{
  "n_layer": 9,
  "d_model": 320,
  "n_experts": 16,
  "experts_per_token": 1,
  "d_expert": 256,
  "d_shared_expert": 0,
  "activation": "gelu",
  "moe_layers": [0, 1, 2, 3, 4, 5, 6, 7, 8],
  "router_score": "softmax",
  "normalize_top_k": false,
  "routed_scale": 4.0,
  "balance_loss": 0.00219,
  "balance_bias": false,
  "router_logit_norm": 2.0,
  "init_std_router": 0.00866,
  "lr_router": 0.000517,
  "n_head": 15,
  "n_kv_head": 15,
  "head_dim": 32,
  "vocab_size": 8192,
  "norm": "layernorm",
  "norm_place": "pre",
  "norm_eps": 1e-05,
  "positions": "learned",
  "qk_norm": false,
  "attn_scale": 0.177,
  "tie_embeddings": true,
  "parallel_block": false,
  "init": "normal",
  "init_std_qkv": 0.0186,
  "init_std_o": 0.00439,
  "init_std_up": 0.0186,
  "init_std_down": 0.00439,
  "init_out_by_depth": true,
  "optimizer": "adamw",
  "lr": 0.00103,
  "beta1": 0.9,
  "beta2": 0.95,
  "weight_decay": 0.14,
  "lr_head": 0.00603,
  "grad_clip": 1.0,
  "warmup_steps": 248,
  "schedule": "cos",
  "final_lr_fraction": 0.0,
  "batch_tokens": 32768,
  "seq_len": 512,
  "doc_mask": false,
  "train_tokens": 286700000,
  "steps": 8750,
  "dataset": "wikipedia_en"
}
Below are experts of layer 6 (counted from 0) of a mixture-of-experts language model. Rows are named down (a neuron's output weights, with its number) and show model dimensions 0-159. Each number is 50 + 15 x the weight over its row's rms, rounded and kept within 0 to 99.
Before each expert's rows: a language model's description of what the expert responds to. This comes from a sample of Wikipedia text that the model never trained on.

# expert 1
It responds to: Line-start tokens
down0:55 50 47 62 60 28 58 36 50 58 59 50 40 55 44 28 57 60 48 61 60 72 69 78 64 45 44 59 64 73 45 69 51 61 50 51 63 64 58 28 49 77 60 42 69 61 61 35 49 62 54 52 36 46 39 51 35 63 47 37 50 41 26 38 63 57 50 38 48 30 63 45 63 24 56 64 50 61 65 74 54 47 35 52 52 50 50 36 39 34 19 47 49 33 49 72 61 50 92 59 59 21 39 46 60 32 64 36 45 62 52 39 36 44 48 38 85 40 76 49 39 61 37 76 73 66 66 52 39 77 44 57 69 86 79 49 56 45 71 65 29 44 44 86 53 50 39 29 32 59 34 04 61 32 63 52 55 54 42 48

# expert 15
It responds to: Infobox geography fields
down0:55 60 61 66 33 31 57 39 30 53 60 75 37 73 33 65 49 36 52 28 44 58 39 23 46 47 40 51 40 57 55 39 69 71 23 78 65 71 59 53 35 59 66 61 52 69 33 27 44 71 56 57 41 77 36 50 44 20 55 55 42 43 70 70 68 56 45 43 66 38 54 62 36 49 66 44 51 56 72 67 57 56 66 47 52 52 37 71 53 45 48 43 63 00 47 40 38 57 47 37 30 45 43 08 50 44 41 40 64 40 48 40 55 44 52 44 63 56 63 39 65 49 59 54 54 48 47 52 57 56 38 63 53 61 53 31 51 72 39 59 42 26 36 50 38 70 72 30 29 61 59 68 60 45 42 40 59 47 62 64

# expert 6
It responds to: Sports table nouns, newlines
down0:52 54 50 66 53 37 42 65 58 58 50 55 19 51 40 81 32 59 69 54 42 64 32 32 24 75 61 51 64 65 57 57 41 59 40 46 49 25 65 47 52 41 48 80 44 53 53 59 55 39 48 69 37 26 73 18 52 55 25 46 27 37 19 87 48 74 45 21 48 50 33 43 51 44 32 71 54 70 51 80 52 51 35 50 52 45 63 62 48 31 43 64 63 55 38 42 29 22 23 27 41 35 48 66 54 55 15 62 53 63 65 49 79 42 67 56 57 65 44 46 38 41 30 55 30 44 34 53 59 39 68 51 63 64 58 74 65 58 40 72 58 43 63 47 65 82 40 32 48 31 81 49 40 58 43 11 51 38 51 45

# expert 0
It responds to: Articles, adverbs, table pipes
down0:26 67 64 53 52 66 74 36 44 51 33 65 59 52 57 29 58 54 48 75 31 55 32 58 53 33 36 48 51 85 44 74 55 52 71 44 49 61 51 63 51 49 43 47 32 45 50 56 81 56 43 43 52 62 23 34 55 46 53 64 61 41 57 71 71 47 53 51 50 22 25 57 56 25 33 25 49 68 45 65 74 46 60 51 43 55 42 70 51 18 56 81 35 00 33 63 56 53 40 73 37 46 51 67 40 86 56 38 96 58 54 30 60 58 39 46 63 34 19 81 52 75 46 20 27 48 45 32 58 41 75 79 66 18 44 49 41 60 61 54 40 74 48 41 37 29 61 44 52 47 48 49 43 50 65 66 42 30 70 45

# expert 10
It responds to: Mid-word letter pieces
down0:24 69 62 90 57 68 17 66 71 43 60 48 82 38 55 58 70 43 74 23 68 44 56 46 58 74 46 36 28 64 53 17 47 58 63 39 56 59 68 52 38 66 62 76 48 57 35 51 37 50 48 47 45 39 29 52 60 44 05 46 34 38 53 35 38 39 55 48 41 41 43 65 39 80 61 32 54 57 74 50 37 72 60 76 56 22 66 59 52 34 60 46 58 70 67 63 39 36 27 30 35 25 42 43 56 30 61 38 73 68 47 54 47 56 40 47 51 66 36 69 57 25 78 64 48 57 57 54 60 57 49 28 44 55 34 66 19 51 25 29 27 31 32 53 48 44 58 57 45 63 60 45 44 65 72 49 41 38 51 60

# expert 5
It responds to: Determiners and ordinals
down0:39 40 64 35 54 76 62 19 43 09 60 12 59 75 49 57 60 39 51 27 77 46 56 71 32 66 38 63 59 48 26 41 38 38 46 41 36 76 40 31 51 52 30 54 39 58 59 39 47 76 46 45 38 63 59 52 37 54 62 60 26 36 37 59 50 51 38 39 46 57 49 37 56 65 37 29 56 59 49 50 79 43 74 60 45 65 38 42 45 81 43 49 37 54 65 51 85 59 44 51 22 51 30 70 40 42 57 54 41 63 47 51 48 56 60 64 49 43 63 49 46 52 56 68 58 43 58 58 38 34 77 56 34 58 62 38 40 45 34 42 20 75 44 39 59 51 55 67 46 36 51 18 67 30 40 68 49 49 30 43

# expert 2
It responds to: Month names in dates
down0:43 46 76 73 59 38 71 37 62 73 44 33 52 73 75 62 46 56 21 45 69 50 52 67 74 69 38 62 43 36 47 42 68 61 41 55 38 63 34 53 39 32 47 45 44 58 59 61 51 46 80 71 26 43 38 43 76 35 69 49 26 50 69 55 84 24 60 42 72 43 52 45 54 87 44 48 31 60 46 42 10 62 30 57 47 67 46 45 65 80 45 39 32 99 48 55 14 61 69 41 57 76 56 48 53 41 30 31 74 56 45 57 59 63 30 58 41 42 46 35 43 35 42 65 56 65 34 34 32 51 45 37 44 32 61 62 67 40 60 67 63 46 61 37 44 38 55 69 52 39 52 68 29 44 21 63 37 41 38 57

# expert 13
It responds to: Prepositions
down0:60 55 65 28 56 47 51 22 60 54 71 75 43 81 84 51 50 37 35 52 52 30 29 31 47 37 63 34 57 29 68 96 57 48 45 36 48 60 33 27 40 54 64 68 67 71 56 58 61 53 39 48 44 52 52 68 34 28 24 40 32 45 70 54 59 36 15 67 53 53 56 59 46 48 57 77 46 41 60 58 54 53 37 43 53 41 34 52 48 44 39 39 53 81 48 58 87 50 22 60 63 49 30 51 68 52 52 57 81 18 31 54 75 41 54 41 38 46 70 45 83 33 69 37 59 63 64 40 27 42 51 54 63 55 33 48 39 39 82 57 38 48 66 49 54 33 54 49 41 49 34 45 35 41 48 57 53 35 40 67

# expert 14
It responds to: Infobox field colons
down0:53 46 99 36 64 66 34 71 42 55 56 44 51 56 38 44 48 62 44 58 60 57 55 38 59 51 18 43 64 59 45 32 42 41 68 42 56 49 42 39 55 66 72 41 30 55 44 41 38 37 55 58 44 68 64 36 36 43 40 60 49 61 54 46 45 54 50 52 17 21 26 58 45 71 46 44 64 35 41 31 44 47 52 76 59 69 52 43 60 57 58 71 31 65 46 30 69 48 29 25 55 31 55 46 44 22 55 64 32 77 52 45 64 26 51 62 34 41 63 61 45 31 40 62 43 35 48 42 35 50 42 57 58 63 48 33 83 52 37 59 65 17 53 61 32 54 61 67 57 09 60 72 66 70 64 28 34 48 67 60

# expert 12
It responds to: Biological taxonomy text
down0:72 39 57 44 57 64 43 51 74 51 41 18 35 57 58 84 35 56 33 63 58 43 58 53 36 45 86 88 50 37 59 45 38 52 25 52 41 45 57 52 84 54 52 63 50 63 39 64 34 69 64 32 47 46 47 59 63 89 59 40 39 69 73 32 34 54 50 34 44 46 50 30 52 40 66 53 13 84 50 84 45 50 31 38 46 57 44 37 36 61 43 39 56 44 37 86 46 58 35 55 37 79 30 40 81 38 57 48 68 48 51 80 61 72 34 44 46 28 32 46 59 60 42 73 51 59 47 59 51 39 54 26 59 51 67 38 38 74 42 48 50 52 18 28 45 73 39 72 55 50 52 32 52 81 25 49 14 39 55 38

# expert 8
It responds to: Heading ends, word completions
down0:78 54 66 53 43 62 17 61 54 39 64 42 48 90 40 53 56 53 39 54 38 45 46 41 30 58 71 45 34 45 43 65 52 30 38 49 33 67 62 54 55 56 31 24 48 49 50 31 40 54 31 37 37 56 28 60 16 44 36 46 73 67 66 38 46 51 57 80 57 44 48 29 63 61 54 42 29 76 49 59 68 47 64 41 19 63 59 43 90 61 60 62 27 47 68 31 61 59 36 42 62 45 49 79 42 55 43 29 39 42 80 48 55 54 43 63 22 74 66 53 44 52 25 51 76 55 39 50 52 66 60 71 67 45 49 50 69 53 67 61 44 64 35 41 56 44 62 54 56 64 34 36 47 43 55 37 43 60 57 22

# expert 4
It responds to: Word-initial consonant pieces
down0:36 49 55 57 52 50 54 65 45 32 66 47 68 47 65 46 87 50 51 60 74 80 48 26 82 58 75 73 54 64 67 44 38 42 39 44 42 50 65 18 67 63 32 57 49 46 75 22 53 41 39 39 44 63 57 45 36 57 64 43 21 63 63 50 42 57 74 39 40 48 49 50 59 37 56 56 69 76 31 28 36 47 55 60 51 49 41 13 39 53 59 72 54 34 31 52 31 59 55 62 52 38 57 22 88 44 60 53 53 37 29 25 45 44 42 50 62 32 88 35 29 53 43 36 56 65 55 44 27 25 67 49 64 57 56 61 34 54 62 21 58 53 59 51 31 23 23 40 41 55 40 29 50 73 51 05 80 52 45 28

# expert 3
It responds to: Clause connectives, number commas
down0:21 45 46 50 26 48 35 64 53 23 39 60 69 70 42 39 58 58 65 25 47 73 77 43 27 38 50 53 60 55 41 29 52 61 47 65 55 23 38 32 31 60 25 56 49 40 55 00 74 61 54 62 60 48 43 56 37 31 54 70 58 30 69 62 50 54 44 75 54 17 41 45 51 66 32 53 75 46 70 63 61 52 38 15 70 54 19 36 45 44 72 33 63 00 51 72 63 38 44 58 51 37 24 33 15 66 44 54 63 49 59 54 49 58 64 56 48 37 51 61 54 69 48 45 41 63 47 75 49 97 30 45 47 73 36 45 60 52 52 83 73 58 34 35 49 59 39 59 61 38 61 53 74 43 39 50 61 42 57 53

# expert 11
It responds to: Foreign-name syllables
down0:54 51 65 14 48 67 36 70 50 78 44 58 25 62 47 35 43 42 72 47 55 67 58 50 24 60 55 59 38 63 41 38 64 38 57 39 49 58 51 39 35 56 57 54 59 56 41 51 46 62 60 39 33 43 29 72 52 31 17 62 93 47 57 63 39 63 57 50 71 23 60 47 50 59 38 26 72 51 49 33 27 27 42 39 49 46 74 62 46 46 36 48 55 36 59 75 36 41 39 45 34 01 22 56 66 39 52 62 73 47 47 51 33 29 51 52 20 51 49 49 69 58 61 29 37 46 63 52 38 47 66 51 50 52 53 40 52 41 66 50 75 31 47 62 57 79 55 61 57 60 56 78 25 18 34 46 60 12 84 44

# expert 9
It responds to: Sentence ends, modal verbs
down0:58 49 21 71 69 58 50 70 44 40 57 77 48 26 38 45 60 53 53 51 41 28 69 42 63 83 40 52 25 39 32 41 51 48 65 30 46 62 75 55 38 45 28 19 41 47 28 61 52 51 35 64 55 37 30 73 50 38 60 40 65 39 57 43 42 45 69 43 55 51 37 71 65 33 65 59 71 50 58 73 45 64 38 71 67 58 56 80 53 46 23 80 76 51 37 67 42 79 55 33 49 22 24 54 53 59 47 37 84 65 45 51 45 81 55 40 45 42 18 72 57 52 64 34 49 70 55 45 13 49 33 45 75 24 54 63 41 49 63 47 25 56 43 39 70 48 65 67 60 42 57 60 63 52 62 61 59 45 77 56